Weights of a small mixture-of-experts language model, trained from scratch on English Wikipedia: vocabulary 8192, 1 pick a token.
Below are experts of layer 4 (counted from 0) of a mixture-of-experts language model. Rows are named router (the router's row for the expert) and show model dimensions 0-127. Each number is 500 + 50 x the weight over its row's rms, rounded and kept within 0 to 999. Numbers have three digits each.
After each expert's rows: a language model's description of what the expert responds to. This comes from a sample of Wikipedia text that the model never trained on.

# expert 15
router:504479510451530446569568489531559562493539462473604487614470529475586588563633597493548410486431528452567572445443554532498471425547460548434540505437557526554413527517577467551555435478466515472416514474543458480443551477449498510525426456518469460464545521442467552481530507458471471488470529460489499535535408456425556451536525585491481455545444457400495523472457492541510588473420
It responds to: Opening pieces of split words, often prefixes like al, re, dis, pro (alive, alright, derelicts, diocese), plus braces in LaTeX math.

# expert 7
router:471510519534625460528428550556516572515435433504466422553513533626398565550646456513623407518466518521470558485550541478491456456484447511461497522564433446535485467460575512605448479532501512518516489549485451544458565483520539613440472519514489500443450470468555553510537521536542444584531445574488479523494628527507537520530424461502514547580574512519532442516521460482528453477495
It responds to: Surnames or their first pieces after a given name, mostly in sports and results tables (Kal, Dem, Adams), plus the parentheses, commas and periods following them.

# expert 0
router:613433487463545474501512518523494490501474412525475556459463461530528453420516466477538443522483516560451550515406512494518529468447579516602492492438526451406431472592420405465487565502484571494503494476465449512526359424516456487468507498417469478533446528447537438468573511528501475603512539531537519496462515405496548533462635435531374501546442582496460468470546504489456409514570
It responds to: Middle or final pieces of personal names and foreign words, often after capitals like Ja or Ni, such as Ni-ge-l, Der-ek, Gal-vin.

# expert 1
router:533411547454400589495510480568468497577524447495460489445507550520457547485409449489513567503455429544495394503507628453441580612577547519476523563489444441567516433535510467549541477451497488443502440594461408542517460532528525524455487535487517469487412443465625478443534473522488421478529456417439545494513554491513431501559553485483565548536394504489448513545441509444525453504454
It responds to: Plural endings on nouns and verb suffixes like s, es, ers, ons, plus plural pronouns and nouns such as they, men, women.

# expert 18
router:435462539454452393576408512503464556506487635467430496459516509573437572514484490509462439533485462455616529442539511413450433545498460479490487479528435582574554461560431579502489553483482433517478497458507529563519517489432464473584490517497510490400478484545534470487426512530525514457454467634531516543424512518479518518521430510442511429566608466526547591511569561537471556465415
It responds to: Digits, percentages, coordinates and stat column headers in tables, such as GP, Pts, %, and parts of 5,268 or 37′59″.

# expert 13
router:478517540453514374609591495511537504543471477521575529463535531493516526444530385614549430545451492557593502517496485443443430498562551559482514544466528575447552435479470492534574451482534495549474550470574403553508628489527477512526493559472528497447490517521580501618403510538574508568532468424536512543589487530509489477422477529497527479588494453415477464447516470531483553575511
It responds to: Sports nouns and word starts in match and season reports, such as season, match, draw, three-run, and word pieces like runner-up, quarterfinals.

# expert 4
router:463583535571530465537440527523469518481463490537488468451501479542467630576580455544555489574390524469502495464510500477453499536530484516384545410516542440571517570486539486596504498431531425549504506522528481485526580514599513558439504511504519576482542485544564529516519544502530429519517379450484415500430609469525483508474407456572493530514500606533554459505601529472457502572393
It responds to: Capitalized words or first pieces inside names of acts, courts, academies, films and works, such as Equality Act, Chinese Academy, Lifeboat.

# expert 23
router:502614497491490473443447558512560523497542529486433513459525523508407553510494574456527580516509490461611526525433506484521399651451542497604577569614540518528557538571518520450554453424478492517557493465514466492528502405525432527449439470502438415511486499599466485481473442536471525436431515430489473455422564499535526476552455556498484515497508492508543543580413495601460600493491
It responds to: Hyphen bullets and field names in infoboxes and taxoboxes, such as Order, Class, Genus, Location, Born, Coordinates, JPL.

# expert 12
router:504508514502491486444438498450420545432465447551533531494513421461522471544556475488471575472444533515499581525492531510463490488484558514450463487506444540512513592447528436511494536417528479502495489578560439393521448491466508553444497534533506529457520399505550515502459542442488497411476423395498400566403489410500458483519545523582449562464533605444554574456575511433493325575551
It responds to: War and military words such as World War, Army, Infantry, Civil, Defense and Armistice, plus endings of place and common words.

# expert 19
router:393445486518505543492535464568501461520434543490563382512451496584391536523564405441481478458531470495549472473504533526466598443584521403539482501454487502467433449535469532502540535578502463503481502507426498541528527471397524570436453536471494457473550543467531504444403594459572470486534527455534542580454483509450468481488379416440502568531523415509533376449448554478504440551491
It responds to: Paragraph breaks and newlines ending sentences or tables, and equals signs of section headings like ==Career statistics==.

# expert 11
router:473528528416462518530466513478601497417486468476475545522495510471383555533501512537551457589481535523456561497485451542472522491586549581484584438486464589508451515424435521517554537455499448487506528451567462553454572563491445613445499576462486480447533427451533512531527529586536487520573442520552452497512528549571619526541529534606430588572455509475513555485501504478439389416435
It responds to: Places, countries and states, usually after a comma in a location string, such as United States, New York, Uganda, England.

# expert 3
router:385483439591387550495591513514516469535432488515473520408468565537405475550493425523636464518497467518532566485480479470561420553506483478484517473509410471505559480488502451508447420431520514507405415541478536569437502493543513561518527456441489432455484502560477591529521561510436544553478517549470521535468433561462506492404463422438529488494547411494508502420481493395585465548436
It responds to: Standalone numbers in dates, scores, counts, coordinates and table cells, e.g. on 5 September, finish 7–9, 2012 (31st).

# expert 21
router:400440511472547471580531478526503533463479502448449438470524457504459488547556446427467513417431551493467462411606532453525474653534471427473587541549469475544460504501518483532573488461470537504417500450438514475484532512537643599499465437466491560526493476585540553518506506577481515515529493587445462531493591481503499512588526511481597602473522461453521575458441459469596515551548
It responds to: Pipe separators between table cells after numbers or text, plus subject pronouns and nouns such as She, He, ship, species.

# expert 9
router:498603542664523557488476527579501453474418465499461553454539505505547463442546562512503588525507429458531474447534453479503511413505388551407499475515545590500521525491470473526532491486534568550557504522457547586479489456451503537538524537533501512572625505591496565543492549462466536518592574596449432460472520554491499466466459434470504429522554398534575509591510551500463439518552
It responds to: Colons after infobox and taxonomy field labels (Order:, Conservation status:), plus en dashes in dated lists and commas inside place names.

# expert 20
router:532467400439460406525455465589501535525479552575538513537425506504560428499514563536485562492618482457456397580477479509585474478462460573479469461499465487436539494518502534581467477508422534458454481604460472474537471470441520428471512578467474480483473475522413509497494540544460514418434472630589536457534401607452613416485489503442438453489515510430424538513527522515514486522521
It responds to: Prepositions and linkers after nouns or verbs, chiefly of, with, to, by, for, including, as in were of German descent.

# expert 17
router:403471526510452415538489443501518562539523450469468481513440594506510596517492494438575500475476464461571388479552530461491462608498483430458520496484581407472520576471533501504371436483589452529446422489521545490465490502557577463519479446556497531473562500546497496473479464512525542480397422593524508513517586444442588450415460476478551503416575460513424442461496533529433571529438
It responds to: Past-tense verbs of releasing, publishing or completing in media and biography text (released, published, awarded), plus quote marks and closing parentheses.

# expert 14
router:493445542421510472562548578564577554455463612441616490461487466532480496492544529595368448498512476416470527550523549484451474408533503473545435517581534554567513440482460614556518485473433507457495520446510553545435570561499438541538448536399536505474491451539497476554467564451486557512495495623519471474560572534465543572525473545470556530563492438528518493472590535471516566550488
It responds to: Line breaks, double spaces and pipes in table rows, especially election results tables with parties like Liberal or Democratic.

# expert 6
router:457475479437467488528609550534512531439482433409457536399455510470570427492499571539428505520475548456461492430487492604516482440404542486472506576507453581440402539489574509415531545471596500549535594421451531473496521436512554484443535564465509575471574535476557527486550543573455574586529510496434467549509494554513419415449555394413538513523497471456503546540473536493525470503492
It responds to: Semicolons in lists, plus mid-word pieces like st in obstacles and festivities, and words such as man, would, president.

# expert 8
router:497435518482464526544470472462434559532458515533528590498439503519488590454537511508470458459390462521469537427515502508449445534572423524482617575548547416594527472496521440495494542534448441628483482559558457513489563432505552559485404460441508522395511493439611527452485448478526487494424498554478533415471539455499547556525536567430566481478511433512514615563423475431552466490484
It responds to: Raw byte fragments of non-Latin script and accented letters, such as Japanese, Bengali, Thai and Cyrillic, plus dashes and ½ signs.

# expert 22
router:442589558492471441526572516499516549505501580482527473545480481525505412480507514593543607485572473485417494489415493477471528448553583554533375439490392500450557450538539509512482510513565489393480513504391462514539513634440537466474483477559428500487453460432436456492477552458449446477533477536482488512525386551531478456417481447463539546479530525456600469482567511475403525549430
It responds to: Sentence-opening or clause temporal and locative words like In, during, when, after, since, Throughout, By 2009.

# expert 5
router:501524519519374484492578466565475543575511503505447473467465554567476398458458503470554487467564466518567402523486497502522477425490471555465452454563467477511520525504442534436535412570606518429455534431373517421531473467580507475492550455491452535544522552464479489479537550408408505518558505433516479577552353413494445479523447496510532513432555512556539469498535500489473618450561
It responds to: Determiners, possessives and ordinal adjectives starting noun phrases, such as a, an, his, its, first, same, e.g. his first wife.

# expert 16
router:492443518483507590555541476445482397460546585470443540517531498502612488478498432533467528554421445430470531575453450452497539511471539510498501411467524542438460457418431559488449582531405543579580466426534469425577389528463549436561530496489544562491476489469412577539442525515544447438456490442532511510454508477446563495579484567496464508451431510519533608553514492438554533553547
It responds to: Middle syllables of Latinate words, especially ti and ci before -on or -al, as in appropriations, efficiency, paramilitary.

# expert 10
router:628517468399528505531500534421551491424559465507544587548490416421586428505459474583460496485458528576424458493510598489444422529487538549436526514414494444447490475501443492424494567459522486490464436498571511522423400478476520486459568522470470455576504473584496396463462438480464550523419570462503514547573475495490385552501532525540435475436482532483414518563561523501479465501551
It responds to: Final pieces of ordinary words, mostly suffixes such as ing, ness, ed, plus tile and trailing commas after clauses.

# expert 2
router:625538502522521517418499469425556465454429540484481573516505486471479504461451518478436534453488391607508578557584495460495547507497505558430544485574625563547476471455508498559415445519548556561472419482460544586453582533455629502548462566516439548502513500495543520436489534505463517559565492543543473413578588471514440547561501501525518409555514465518450445521520521484436496424475
It responds to: Periods in abbreviations, initials and web addresses (lit., Mrs., P., vs., .de), plus name pieces like L-lo-yd.